Weights of a small mixture-of-experts language model, trained from scratch on English Wikipedia.
Training: a variant of Muon for the experts, 873M tokens, 4363 steps.
Below are experts of layer 4 (counted from 0) of a mixture-of-experts language model. Rows are named router (the router's row for the expert), gate (a neuron's input weights, with its number), up (a neuron's input weights, with its number) and show model dimensions 224-255. Each number is 500 + 25 x the weight over its row's rms, rounded and kept within 0 to 999. Numbers have three digits each.
Before each expert's rows: "gets" lists some tokens that make up at least twice as much of what it gets as of all text. This comes from a sample of Wikipedia text that the model never trained on. Tokens count by the router's weight.

# expert 3
gets: " was", " is", " as", " that", " to", " he"
router:503537519503483507491507504438515517493491478517512496474493553475453511538480469482505459517491
gate0:507496482475495528510523514533511489536507496498492516452500476508486472477525493462516468495537
up0:458499516513491507520494527495498467495504548539532489488516512461475495523472501538471491493506
gate1:538521562449447486479498540480530474461511492502520488491491491515479484496489449500494524497457
up1:497464516525470479475519496505500507458505497481546530502482520499493476509445453496481473491528
gate2:493495504470504516554529477488502476490520481521459498502541508505514521529500506503501521486524
up2:539483523517495498497544489542510487540487520491520493491509494479487522490527532538480486523534
gate3:496517482495506495493484463492519516541471483478439499448506538507511514541528552496512452506489
up3:509468495506501521558527474467539521507506470449500489523522460515562451464483523487505524494504
gate4:539497513485513521529494542500514508502496433468485504486454457471498498498523528507480466552499
up4:480544535494483515515505499495509481468505566511477533499514507484501510532479527499501521519456
gate5:523469483479502456528533467506531487543512502485554485493480520448470463495533493492470515484537
up5:468506480520523484533487499557516517526506443478466522515505514486427510482470473460561431516494
gate6:522486560518475482516538459508509457461489501482462477482486484552478507481470517452514453498466
up6:497497480497491513477497477544498476492526486500464505496490526507494473463509503487482480507552
gate7:508494499478519511551507506497542554499478545496511553523488502524498522499507505470470513533520
up7:468513540478490519506509528500496488492486501556480532540504546497479495521487531486504489495489
gate8:528508540501480453501534495513472497511524490474500497530511513502494520477503546485527502490514
up8:485523530520558487531513492517505483489526536477492478492516487516527504505509500473487500482472
gate9:520479497476506462481525499442504522527542497499491499517465499509474526502502507532470499517502
up9:487546529535466478528523485467507498505478515463511476494564530522563496506493504492525482484430
gate10:534483494467522545481502488533493527504448484538480514505507495501486470505514504497484526493495
up10:525514517485546470492543484510477540541519461467497504508489494496535524534476480524474503514468
gate11:520516502527499450489435529452533486488537514471521512468522540549497479496501481490501477519523
up11:461521478502492482487502510499538510495515497467504464520534508525509511487482531482459507543443
gate12:500511563452499516460494528566530519456475431499493463469506526478506522492485491473451473491513
up12:532528533483521508488512486486520515513452476497523528482470483521509520481490531480485514480478
gate13:499499505444457508516535485503521479536452549531486481482525492477509453524507491494551523497453
up13:477533505524516512495511505538503487516473433540499495506501485531520478478459483524524497488477
gate14:493499480507460493443509505517439500489516499475558491480530451497465524507495546494505472454470
up14:488527487522468474484542481475467500510494494498529472473461527494472469496495496543498430519531
gate15:541493482505477440539535498515491485521497534467528523488497528532491476510460448546542456490521
up15:525493534503493506496519436458530518511476538537499502488505466433488505531502498495467512514490
gate16:524502472518497512522516543510540486519483517483530481507502528508457548470503506469518532457514
up16:522475546510491523489500456494504507534522473500478469477512517459498530498480504521504520513513
gate17:457530484513482488527485497503478494478497510455463497535504510477505497483574483506480495515486
up17:482517528507484466537506454554495525493429465486498507497546525491513482489514507531527491458533
gate18:514500484501463473539522520476441505515519520482511488563484502475503512515538516500487462504462
up18:490503507524492521496526487460521522498492508528443473515522505484525509505459516476544538518475
gate19:526540583507454455525484508511546497506528490482511505502485423494483511499513510520549485473498
up19:508515499492497453466472519500495496520504518526538512436493483517511492476492505518506469508524
gate20:524518494506516521494464531491488501487524533494527499533460552485526457519524494459522497522432
up20:482485552513467526489496528474476490539522481535471526502479485472484491519518507504526500546501
gate21:542489514528484508512513510505501523460468501518466506486430533558504552496467503458480450515521
up21:487512516515501483489474468459504511474475511494482489500491492448495470540535476506460534425509
gate22:518487489471511494497465434477553501500497493530469522488511486472479468511522483475471446515503
up22:529571466511494525479492478483522510495468478477505475502518545497494462486482475469527475502509
gate23:480511534504526528474508494490497495517499452497505511500496545528523499493470501486546504533510
up23:513506490485558494538563505503455484539486513504476543478470490539494507519534514505530470495537
gate24:507485456493491482494490495510480503479480481486505512499530460500453445515488534507474490492502
up24:503520524460474521496480522503519497573507468518508499479498503512542464517486494485496518520541
gate25:505508526489497497509487540490517482509487499493478443527491498464509500493470536510494525526511
up25:503469488489495528487535535494510475467450522486524489560463490481473500538494487488523497462508
gate26:494472505509466502512483485520462503522510449490476477490478552544513516529514514495441509490517
up26:500516501543511548495498499457483502514507503493528496483466466523429493499477496484451484507476
gate27:494473543445529557499509523524516515484539480512522528472476480479467543493493512493490514510489
up27:516531515506430522495477494458499537486509507497469464519506547480475522552504460502510522477486
gate28:481491540516436461535510550499534525527529521488532506479499495507508499483519501524464537486488
up28:504523462475504523514518477522479447506454488502490502465513484494512460498509476527516488489537
gate29:495475475494506516506467542489507529515450558506526512484498497543494526478481495542523500528457
up29:487495487453509531555468551528457555505481502500477519448513453517519421483516527492477494493488
gate30:495528499521500477477501526497499524470480494469452494531490474522472508466511486529490505524500
up30:504528509501507496473485511484540505486513444469531526490516440554486509521473508493439453501490
gate31:511498536499539533522518515479542485479479525483473528485541442511552497486513470479517510473509
up31:484503484489441498509487516491522483511497480440506515508508521514539488494531453501464531566490
gate32:465492518462514490551470478484521527493509492490501505480525497499497511481488505510518489491501
up32:510489500422483451505504534506530546489507542500487497529469486475484512552537497549467477470485
gate33:521506511542492501468495504467531513498509470515505498519492490511475561518486503532548497537536
up33:494512481496475484462520488489508510466496488513512533545519492520507482483507514474490483490493
gate34:520462497490473531512521556473520529512473538505481531508486505522477541527484459487522492505531
up34:490508499455517517512502468500514480509514483513498461513538526481479487483490483480514498531542
gate35:509538517495464553469508512507486501527532449502526474482491489475498489497530488526520488525537
up35:477482500548503508513493491550496480521516500487507503496562488480527516487491511491493449460526
gate36:466491541511487505517520542503496512512505498510470509541500530462512467493467456472518488461507
up36:553511495513475516485545528492497488491506506510483471500475550487492448537523522479483512486501
gate37:516498484469511487500482507502513483493478532506497488484482490474510531535500507475503515479522
up37:525522483482522511513486515480517500525538532456531472462499519477501484503487418496510511493490
gate38:526553516463521492556543499516531496492497517521494475507529501465499415470517468494573503489467
up38:458494534491468530507471471503515461463506494454490533501533442551500569464508526467444512476507
gate39:475499527471476509464489480515505425481483513482548442522485486466459506529477500491496496542477
up39:484531484465441505531476467481481483486505504520498487498483473489498519506531464523505483484467
gate40:506475532502477466527529507466462501526519459498480505509511480477488523502489471510499502509493
up40:505502450474477525530506464508477467501504500503533506495529514524546486513578523489459494488514
gate41:483492501492501459468510503453498515523505502522463488481566514491482508483489514458538508490493
up41:504506508495508421546476503497460547490536513468510453482502543514460479489545501477471497489444
gate42:500450481520501547464548485455510464493509500493493487503472478479488474499477473508501566511499
up42:537482476483444515503458492486495513504517524499552523542485471469497510489514510508480533535486
gate43:524481508508467489467526474449517481490501503542495512463491478502543499527476521527506504502484
up43:472519523541543466523501529495491510489486477527538511476502566499494530544513495570490452468501
gate44:500540528494487519525431518475511480519502469508535505478505499466503487520501479504555502491516
up44:482492473506467497440469509486486449477541493541507509499433529482519512498499515507531515497501
gate45:525484481509530546468504523481486517521518478496496480484514505477511473457450451532531532483463
up45:493499493460511490494508487459557482520510490516527513495517468499515522471499558481484467537509
gate46:530508527516457507489515519509503501447512463472509507510497473489498525516466519517509509515537
up46:516480509451442505459493506545491490449498518470479490494510517462474509496550475491496523439518
gate47:494461529487455505523528500490452524493505494456526518535473565444516511537467449543511502505517
up47:536464493505496472514469479480516493492463489560477511459498482542489497453493538495490459538507
gate48:534512461478422502523499498532471522497491484489483502539459520478480475468513439517539463514479
up48:529518472516478495546492504502506513482554489504509522494469535480480482512513506477539474481491
gate49:500439497521516497494481503496525549515487462456537518467497500494482547457483478519461496479486
up49:530495494528512546465495476484490463480503486449536507486528466529486493516515510499469479484442
gate50:504474477472503484502527498449444491491472500543493461464522519475480486540495510484519512497527
up50:501483496500534501517492484489536491492482502478505513452537523476443483525476491517511536491481
gate51:491460509504507516467504516481487449533505479503497506499521539497465473487474497484526504518502
up51:526484474494499499486528522494519503499496447449490490502408497499488460490498501504493500495476
gate52:506510503474517481493473478479504485483506475530479513464476514492510521510553495479483479531524
up52:486510518529464437474526479530522476478491493532513503516502522501525505487524513459506547429528
gate53:518498500510466518483473515511530478503546528502510486505516504499490442535509466453530445521467
up53:487508512495489504512459484448485523528485506522538487522478510562529552519533489487516541492506
gate54:502499523483482531521525531445509481515534502492493530499566489510483502497517528496498508506481
up54:512485520484498508471537498514513471512484484493524509526480479530502484535497486483509509525472
gate55:494505487484465481457525526467517519533583495492564478473490539491489553525519476513505479548484
up55:522490510513487495513491451515495522466491499508489475507495495475483454487520470478500526509536
gate56:511526452486454498485502493478488506445538486532492514477516491498455517492514452516453474505481
up56:536506487517459450498536493484489520512499508505483560540544483526505519463521493472495478550494
gate57:455511446481462533468524531509480529506515463525511483542558481474542509481503516483470518508529
up57:519499464489518497494532493506517474487514517533524495529458488534508494509504466493464505510461
gate58:467470470470452546509515498517456476514511528493489511523474532503478481525481502493512512523474
up58:506539482496462483497462517484479541467518506530524432517439537461560502471513523513487480492510
gate59:521494479489498530490479489499522523462517496513536501515470520512488527465479490462527534523513
up59:525530463464512513490476468507488495502481514488539489536513513513497521467497525516479478434493
gate60:452509513529532500484462494525487461511464488520515510499485512496489473465535493497517499527460
up60:541473519507498496503502501444514496493522509504511514503490521525516496516457547477484485531530
gate61:539539524511575529490538483498495499504503514510519480456465488501509546529512501509476478515503
up61:468477527550548525475510480538490509453471489487470472511523454495516553527520527499488481535522
gate62:495497560506498508499521461487515460471490499486465481573488507491512514511453544512443479499475
up62:495483532518505443515519500503499508518508484521532503496487494482499533455485506504533494454507
gate63:522491506520485505500540505489519491527479498519491478499490493519500506543519474446487488459510
up63:513500488498486510517484462480512496468487500478467492489464485485501554493515494481469543465482
gate64:511471518479487509516496516522464534480473478507520473474516526471481501495481496532485476561508
up64:506471517495523472499461485478464500514491524487511503462476534494513481487558505465441486455491
gate65:488491509501492475536489480494514507521531497480497489459515540464464463473476527484467578494486
up65:519539444508524509552507507467468471498546496450528485499459552530502484516467484518479518488470
gate66:499470506490479501505485508510466449495496462474483507469465485480487499500515485497516493470496
up66:490502494496496527491536517552515531474520494505462442519494415501522506537481501503494512503480
gate67:499502504473495515527521535442484487494486471509521517473482472477544512498502494529479468514451
up67:526509501485528502507519519482501500481540497518486468533496541497501525505500459495496503524526
gate68:491477493454482530469488480485516523465514493529494513529536555509487507494502468533486520513514
up68:524495509553514474533475487478491446490495493492537466491449446509508432483481525492545484493483
gate69:486507504463496445505531459444541550508495515459494504526521488480435513466515517508490492494495
up69:490552490501542482500524511474471501508490495478519514492497516439527531457501519527490488449501
gate70:469503500496503517488531539488501516463450577468498492479511564508513460501517486488494498498498
up70:471488496497504494500513491504514514536515505493511503511493493474496545471510505488530518502455
gate71:507491528512462474504501506503508501532462521539538460484489537560494524513489459523530503478464
up71:490511465524531487483490507486505457495535515485519531483507474522500503476491498435506453510493
gate72:543525550502449542510529466475485480545467507540474484549449528482485488491494464486474476496489
up72:498535482512506503467532509512506545488486479491515527504511524484473542484495522478539480504486
gate73:520492518505509503517491476532478481458513521557537485490510492476548538480516460478490472500518
up73:506524493520491501479482489536527493498500525467518519545495447498471495516512472485514557547520
gate74:522486522479485531505481513455528551488486546498508473522471472526509444492497457556497505491536
up74:546508498508493514462463505513467521495479466498489450556437519544517517472474472509507519511510
gate75:480548492496463498495459481540511472499455509503522491450497473470459496483481500515520510497478
up75:500477497485494481514494472510520461563477504500533508511470522494518534491525478473507483477477
gate76:497508473467522489513502494527535497542510504482493466475495510477506515521509517447472500530529
up76:458478540490481519431528519460515478456486525549561503490473511477486472498511501472476510495501
gate77:518519507482486496438482484509497521511492500535488529488522469469470543504458506494502534562520
up77:438522519498456499526473470480491484475495523492482523523482465526485496520477482478515507505506
gate78:438510457508505492490519553527467515495545524506508477494495489513550496503511458499531491503434
up78:500498499477504504504496548504543478516510519515480489473531517511535522473530517476500509493443
gate79:484477481512505520521524473474492506507525559464507530513511508490467523505513491478473477464520
up79:456532457509464539482503484541517507532481432531488467509459510463480496504501505475491531514517
gate80:493491510517480471484456468492529509516522487524499501483527507509487506438485501526500534501517
up80:520483440491538481550483535548495520518492463485495501538477505508486457495513481552456493497474
gate81:487480478518471533509518517481516517485458500485503530495525543533471502504496525472494532494520
up81:501521509484517501537488495468494450487490484509496491466501503474500516475491531540494476568480
gate82:491520499520505484479497538522524497459491534479504473497513464518519513505463467462475474522485
up82:520527515530494506511513531494485496512509474472494476529469520488489534503452402521503499573487
gate83:521536463467497504511498508485449539515478444521429510447508516547493476525508484496473493465519
up83:513514492480473518481526491506473539510503517497482485491523526495523515519474543501479475515496
gate84:491459501454525507510484500515521488497489505528496482498472514484484498448489523512475467486495
up84:464509530509495498523492546482457505507487529506468501516535502520488528539522530508509492457482
gate85:509524505482476534489528498497502460526497482495492482521456523493497526503522519506452462524534
up85:476500531498484499510465537487472526453529476501455521545486523508457495493493501480522507508528
gate86:520504506487533498569444516478481474546524516503494497466531482529468514467509533541483491530505
up86:467516501478529492497468474499543506505537539526479519526451540499521501448496508441502442510509
gate87:498490516495493520541516526534543525502483536521542458496510535518498527526505458516445473515481
up87:491515512498500503518520498468453538485481500469496425499499503481503501491478505480516569515484
gate88:491483481511450472462497500522483486489484500520481531463448548498506501482503517468445500480452
up88:524459532514553491527503443484513513511516505486491470511507476524533468501522474511508482512575
gate89:485504494516536476523453511479510531480492500506530491509502492512485528519493505520517506475496
up89:543472482525478485495489500491543509499540533512453488493523476471463537488512519475495487494482
gate90:515519432467503493455457469470488515482548509510493490480524491489523509509509518511471496464499
up90:496502520512512467500522498503480528497474502498509466511475467472492485514516470478516462487512
gate91:500473520517491505541471519520490530509507520499507489474492509528483519475530490500487474446488
up91:538533488543517516497484482523533485465466498506527487481488511501508496544490507505521519476519
gate92:490479517482476491422495501529519508510445516498519512478471543559489544505512527472535506497536
up92:506466491534499503450498474503493498532550451464482527462511555529469482499508482479510510466514
gate93:477506497507535474518484495500535514532516454508518458528504534528505516493476494499516536490458
up93:509521494508489508466508494526493487495530518484495495517499518490476539462509467471484497508476
gate94:507490459494478522490507481505463538505533511490491447520514503505459518516466504465497520562487
up94:508499523495486447457500487478490489467478489536544482522467526483514475511527540495512518455468
gate95:442528493511448476529501508541497488521517511541559512566518527494490523513495467496489469504490
up95:497473441510495490464486494502536515452484515459512498437484503524497501516488502490541507550450
gate96:479499487498516455512504467499539481485478500512486481462485463521498534457481502484521456510494
up96:530470507503503494479519466486460528491508542546526524479471509490504455511492523526484535508471
gate97:490452527504488529510513525512499479504499500461504475509478441489512484507483498491491522535519
up97:453509564466485493494476501487493486480510521504560490468502528467486483478564476552494473467530
gate98:501499463475489498519481558481474464497458465514507491513486486538476498488479505511507518483459
up98:466529499497500493494493476480514463465531570512541505465517519470512489549504517474482503479512
gate99:484533511510561507501513447476485515501533473509464464458537491499481518481485492514553500501489
up99:462465518542483496506488462498461479501494532534490524478498467488492518501508467536509494470499
gate100:481513456492459492527487537490492522511488564454513496470484512499495508451479478473476468474480
up100:506479556471491507508481500482511463462472481539508488518494514508458532515510469508526533525484
gate101:502467517521517510462488483496501485476485508491491537486513500525460530529467522460519474505503
up101:537487519518481509461464491551462440510493505490483491524509494499532534479483521489506476528525
gate102:556494492514509492463465579457525536482471504494488472477521525536504489492509492478474525518476
up102:505479480524476483501507554521474491481521480516517450513524527497503461518517495493529516489486
gate103:518483520503497519493502520489513505525532488540490504490494513517453561479519466518518530483499
up103:501513498488506472485501498488480526487463464448518512462402522514508481448470530475486493492485
gate104:538498516506489469513474523458537506511494479495517505505502465558549471520486501479527524503494
up104:488489488528515510483486515520526482515515490521499476515483429485490469448505519523461481496464
gate105:529503455521490499519485513504505454482471482478548516506532478502521549475507481481507493489463
up105:507488529472525465482486479531498536504484486497493468445495517527469492506523490502520498541502
gate106:511575496520489532498533515506526522478489534489529534452452495479478519534496521564508498487456
up106:541502462478512494522527497467479487492481454493507477539537494525485505475486483435536511484447
gate107:518490441533541518571474483501502495502491526482500536506500490525506518491512504557500526521456
up107:524530433474532492469547492560489518523482488495508509500496509511480548542473524515510519520472
gate108:489476468506472482464504511497507496461505508507510480515545551522511452475531537526519517493441
up108:496527486489448460534496473493526529514463522521500440520501507476499491505490505484505521502492
gate109:476496461473521505491521474501500491508497495515478530520512485471486495516490484461445498516514
up109:491493487500529489519568486506460467521532537477528482515525519464522487499481479522492487508502
gate110:519486475497521538486468499483457522538519468498556458478495510486507489497495475434531495493513
up110:480468478502489517471512520476506478525461484501531476458489511500485528475482510504539514494541
gate111:533475527555512468519479510511518470499484497494478497537531491478525519499568529524521551507534
up111:483501547516468455529497511516489578489508501475508469521549480515458496509501509486531522545474
gate112:488488516463494468467558480489457541528541499525493483489496488568467460516506478486503521504464
up112:513524517521526478494506509476533513469499506503501520538494498478490517471505533502559535515479
gate113:499484475464489502492492538496523505482506478539516529494492505565517501484474486468476479500538
up113:487540484471528499479512464511498508514474548516507491482491502512477481464502519522548471543546
gate114:507468507509534511506530516530512498525452522530485530524493529482539468501495558483472500525495
up114:499504511494459519482484507527514498511470491501509449530514472482447503497492466512491526504487
gate115:477489509472487490486548529480530500530511537530546519463489531487467471487495508521524492464525
up115:520487444470503468499508488508509519514508497468464514555532433465556519512502511461493505493485
gate116:482515503514480504502566515454492473509459472509500465495473565497515505494526483533527489497491
up116:469498468497502490488501514460473515481431512478507499509508507484494511538497535482487486473529
gate117:488525488462546461436522457493478555484505516513528508503460514525459497503535527531520521488518
up117:501489508488516504531494516457502537493556507440473527510530483503481521530471475465454519532531
gate118:496469513535525535499513496490535491496481436495453499511498472490504519542500541526513490500489
up118:506509549432464478526481544526489490526445506496495441535536514501511545497539522506459503493467
gate119:509474515519465501520501456509495518470475448503516488467482480508519486469511503477481515520465
up119:510508497545490518494464486499493506499526526496522482473492514491455511494498521512499526465528
gate120:499551487465501521553467496472448485494495525465511530469488523483534497484503511510501508540515
up120:482459507514487463452545449483512527484454527494513490493461501472479520532514484483521509513448
gate121:531501482516494495462485542480517501491505477496499493512536452526504482459486504473505502524513
up121:506476522487482501483471559510531504545483515488471508481522485528512490462534462536530536513468
gate122:537434517500512532540500528508489506531468465484490489528498533477523461509485451477501474513493
up122:497485483463499528466537509507485511504480493472502478507493524528541527529465504504524534505493
gate123:521496514489457496510520488524515501487476505522466492489464493532480479503467494501501436534519
up123:485528529498507511521502489493466466480505519484496565497491527469538494500528538510494523522509
gate124:477490516459533471445504475515498551507509518497494489494487497491580529503521467446462483495529
up124:483532519562486494488494493479536488518495496516520518527519481485471495472491501549475486489482
gate125:493534506503543522482504478510480464468485494513489525463499543526444501495542495529514514438485
up125:486520509484468508521461481498500521511462504548501448491523480539505466516461462518504538487479
gate126:504472512526539532531471513509458471513513498560512488507481528503493498506541489506524474531507
up126:486504499496475504478536472500503506493460482484487506502479458430507467507500493485533487513448
gate127:509493532495479477515506532505516534460515522488455478548449504537458491524519531488494513499508
up127:474485532482477517493502531477532502484515491535518520517500471479492531521530538532490471472447
gate128:477466529506488530513485541515506463522502498482480481506531522498522480513511487526466477475519
up128:488545534471526493520496502477520446505492525471569551505459538485492529523489544535487501553509
gate129:480533469511518472468467499477508516527487468547493468507478526499481507527473498492481511486460
up129:507482463521519454461516515493522442509510540515527489505517507531518484520501530453510471539518
gate130:531508473492480500470483500461449484510491528519464518475522543467485491497523507505542528526479
up130:506527466502470487458479481506482467526501500539479496505485516451468532495532476499485484560505
gate131:487489517500492537515475517533504538534527523503486520521508500528480532493505467501503476493508
up131:472540498518506486447512454462487510492483533486465481500527487476544509476478526467494516467522
gate132:502468512548500472517483513497457488538532497508484504493452489494519498455479462495549487487508
up132:548453503492519499515487507497477535504518518491499497493431471532525513460504513508536450481490
gate133:486500498491486535494474498505500516502518471463531535528500468472481454509498503514517482570556
up133:502508483454508468526495511484492501480525530476499478507444508470500528481503451456510476481490
gate134:478511502500515483544480532456478498548521465502512519454513534505491489498531524508489483467518
up134:520531497497481534529512487510495508453460448474487514515493481503527489509506470524498498461528
gate135:507497493532490489547487467489439511539568476487499482502500493520506495484495527513496490496543
up135:512525471481464556475497488509548459485451494490542473536533540516486458476536497458487516508490
gate136:499495499508553531477471532522550523516503478529474478471522468540545482520454494521495515509491
up136:527514546533516488513520480471440508500508508499492501534501523482527513483519488506472537495510
gate137:516529494488539500547524525496502530508533527484508482490486517482514511463517511501554444498520
up137:482489476533524495500467534523499445517505507551495494518484449477517520496522449537512506531482
gate138:504508537492511452488485476502470484483505518469455457503481514479456511525501500492511498484505
up138:483471489463493497481532516459514504516465498527514507507494520493503506488533476539534522538538
gate139:536544490522497483486503492475437522522500476476540491495522505470498479501507504507514525493505
up139:509489513487484469473524512469546455501486478510447584488499443488503523476477512500459487509529
gate140:533491558533470525492469510501507505505502485532504499504508500445496473479506484494520478491523
up140:451518491492487553460511511510503502476476503475510487500518506514478481519511501505504519452485
gate141:537521503533499494520488550499451504508497490533482515488463508470497502494496451519492535498504
up141:496519519502501531488497552479466503469509543486493477536496462512512465511474499548472486481514
gate142:517544474548493514499519506497483496520491484552511483517548494481518525532454506453525471444528
up142:539494468518470555510480518505475474503492488491505491541456523539526486489520495533518456523485
gate143:539481549441512502513511524528444488468565482509484509498507496543456525493499504512467538519545
up143:520522507506493441465447503543509475481490463543521511483497503419545532526509499503507517478545
gate144:511475498474503453516542510473471519520520480530511508512484495497513520487499469508486499551475
up144:513510484490503483480520507533515506507533482487466491468483539513505473523506488497517527532496
gate145:505512515518479489454497463505499489510467485544481478495499522534485525535499464478470538515499
up145:495445539505494505471477498488528516519499497478513486491490454482486509510502531561528457455460
gate146:508516516475490515464481483498494501509507486492496488528488494492485532517474527529497480502486
up146:433493517514513512482523504535507518481517513482518506501529439517526537480487504481511528492498
gate147:508494514510505465499497513439464511519499520491533484513501527495538468511498483476549503454516
up147:506533488462517523504485527503502494479527557503476502518483489492503508491465511474500495497514
gate148:500538545514481516507473475498436494497504481505493536489530539486524466498473520504469523505457
up148:526478492483522491497509480493472543503516520517513518521481461476481486492532478492500505485550
gate149:506485494514514527514457502488489465542464502525487466497487530511411542492482506486472513525475
up149:460499504544455520536487489471519522488493518505486496529508497508483501493549482507466501543490
gate150:522505448496468505534441500526481506467512544503457486525525479476497480520534511467532459518529
up150:499492497493516498445506480521499523501514502453485531558457543487503521506548475489462483521514
gate151:475503449497503486525514496521551508505495457484503472491439483470518490496506514509477550464522
up151:467559486504529499554495490527541491472495499503502545491511542479493499543471500517543529498495
gate152:540512503499532502526487529498512516520498523459505506466522484483468514534497445518472537503539
up152:486536551498463513521537516505485481467479475530482514506522487490500480510456515539532519492490
gate153:529524471541469500506471481470496546494500528499491468456497511517508542482493540512522519471532
up153:478474455499527491501511488559539522510507528526518504506518507494513478498521484476479514506534
gate154:516472518541528467504504526467499468523483479522506482472502475502547519491505466482521511505491
up154:479499463529503516454455481505486521491494506468473513535461447484461498533522519518492517555510
gate155:531513500470487543531526487479487524500552486530486504506549505502489477477493503524533510473499
up155:522546555508548479536489441525552503514526527544489495440509484482502501476507485544521530522501
gate156:516489504501541451497563477534505498543508540464504505486519558494485481495497526489523520500514
up156:508524481513480520513496562541502465466560500472507517538474475525504483486488466493484532486493
gate157:490497508478522528476510510520521510559501482521453521530532495483518510511491536474455537521489
up157:511502494475510489517492458518507513481505501486507491493519498538523526500491546470497508492491
gate158:532502568541463525485497487473525513484523537490502500459491516511466496511469521536480472450473
up158:515507484500474499506450496441492535517577551518470512494502539493492519562474508539493491485537
gate159:515534517504454514504512491513524483530512519469479507503515500471466483485503522514529485507525
up159:514516510470475506464504479488481494519494497482506456522501486488586565477520469486515503505481
gate160:470498520481475521514467455473522471503521506525467493471506511493506505490490470528525481508455
up160:495507494497484543472478494534522508504500509517463462494501568522498499530519528497469471520541
gate161:465547474485476514506469480468564496502506500495502442511472479469506506440477539512495539461476
up161:482508504450515483506513499519499503473472498520506511453498473506545485484506537505447487467467
gate162:514525496535483506502533505507538490510500480475489515522508488484495524511480492491547532516532
up162:538441500512534512514501519460542477489473489462515519506499483488495492523469488517464470492523
gate163:514516501524492491460486467524494485489525473516473497524512553552463504478517547464542476479543
up163:485495482498467502518515516504521529535458524521513540469505489520499460510560497502478484532509
gate164:509500557482518494535482521474506469514565519485533472482433472496456534503527517494454484550513
up164:542480477508494512469522502483471537508490510531507493462490490512486507525545471492505522470496
gate165:503468453468474497494498519484525491518485502516494555463455547535496447508499502500520465503506
up165:484559490499509473511493501519477485498491452509484456504478503528504501455490492518508509504511
gate166:477511453464481523501490481476513502475506488483477491547519498480514487499490531484535467418499
up166:455470487529543479520480493463489542491502529484520489483488531470518473464566505486498493460522
gate167:521505501496509505510541464455492526496442450496517507478514510506507530530477522479492479496501
up167:540514456458477471487487520539543468484515508548484526491482525419507522495476470478467458499518
gate168:519473526534483532503475553512524568510539519504494486469498508490508494530460467486504505467511
up168:457551503486496471487497499503462469510512510539510517524542499532481472490494509511551516531482
gate169:508499492536498506502495492506526542492490484467472525516533510499482513486484516532471512452501
up169:472452513521481482508495497479479506523500508484522509478511534444468462483449508508501532510528
gate170:546451473509553471508462545523507488486528501528527536492545502509467529452482466466488536473504
up170:521509507506531507482447510539487504505556543489494523528499476527463505510503479474496495471509
gate171:512497530528484509460498526502547427437519425502493534487533506483474473474502472489517505504488
up171:489532513547505542487531477504485466475511549475517514491485527515508480515510496524510469555510
gate172:479500492489499507516501500470560490470523510523520508471465523522540483524554505491522484498519
up172:523421481540510511520506519459445483484505480533472519461528470492496515500484463465470450493512
gate173:516517460522493512525472490510500497484504468534496509461528501492529493496566495505459510515464
up173:492524508537492483502544510511482528545499525516517511506527550460546504477544574532523523476450
gate174:501509490515498532524549511471500517517522461454476478495511530491467531497460502521502524459481
up174:489485467551465523490524455450474486543528509514424517459523471500476532444480520487500506482486
gate175:495497456540487475517508526496514462552522495492477507500512529555514486512483501518484468505483
up175:498512488478489498486478520462485528455478512478524474547474481473503476451460498465475489470479
gate176:536551476452517521512495531462493430478480497473502536430484528473539481504455539492495461496508
up176:526508446507523466480517537466463480502513514525528552486483481509508534526502504489502487538533
gate177:532515479504518499496519523499551482469496514504500500525527526501523506500505540524528527474548
up177:565515454496479531483494508508482494488485495468499472531527534490504494468495514501496492515503
gate178:500491497542500504422485512528481476494485495518466470516498472488473506508518494524467525519493
up178:548496525474521504509476480500507503518497469490487515497494474552532513513464501567533494517493
gate179:508485504531495529495522495480495508544518490446527496483524514486462522526480494488465471528505
up179:526487505455548484508491497482533499497490545473512485510494505473502506529519521535494519509534
gate180:531523507491487525498551502465508482504519500525462481494484506488479542508472497483489513494513
up180:503504522498510487464477506479525492460474476521507533471525450463498492511488544502514529472518
gate181:528533510471546481543473500518492501505503459492431475495482484458496518499478543477520481495453
up181:461479530513513499473525491478485458484477500511489497467473452520493501508495487454441552489530
gate182:523478462501471462489521505447527434476461491480491471516492516486506505495548512506489512513540
up182:507499499483484539497513480430489470464472505548452493479478512513485474457479548513489508465512
gate183:513529481489520517472488498479506514518505526501550474504508508518499469498519532537471477477505
up183:537490547495554505519512545554543450479495523551489483488478526500463477515511504478502499492515
gate184:502529490497440524492463548529536495452506536530531524455493483493478506504531475552510532529477
up184:477536484482535514471525503527450460478481541508487480510489516478496498514528503492459491509503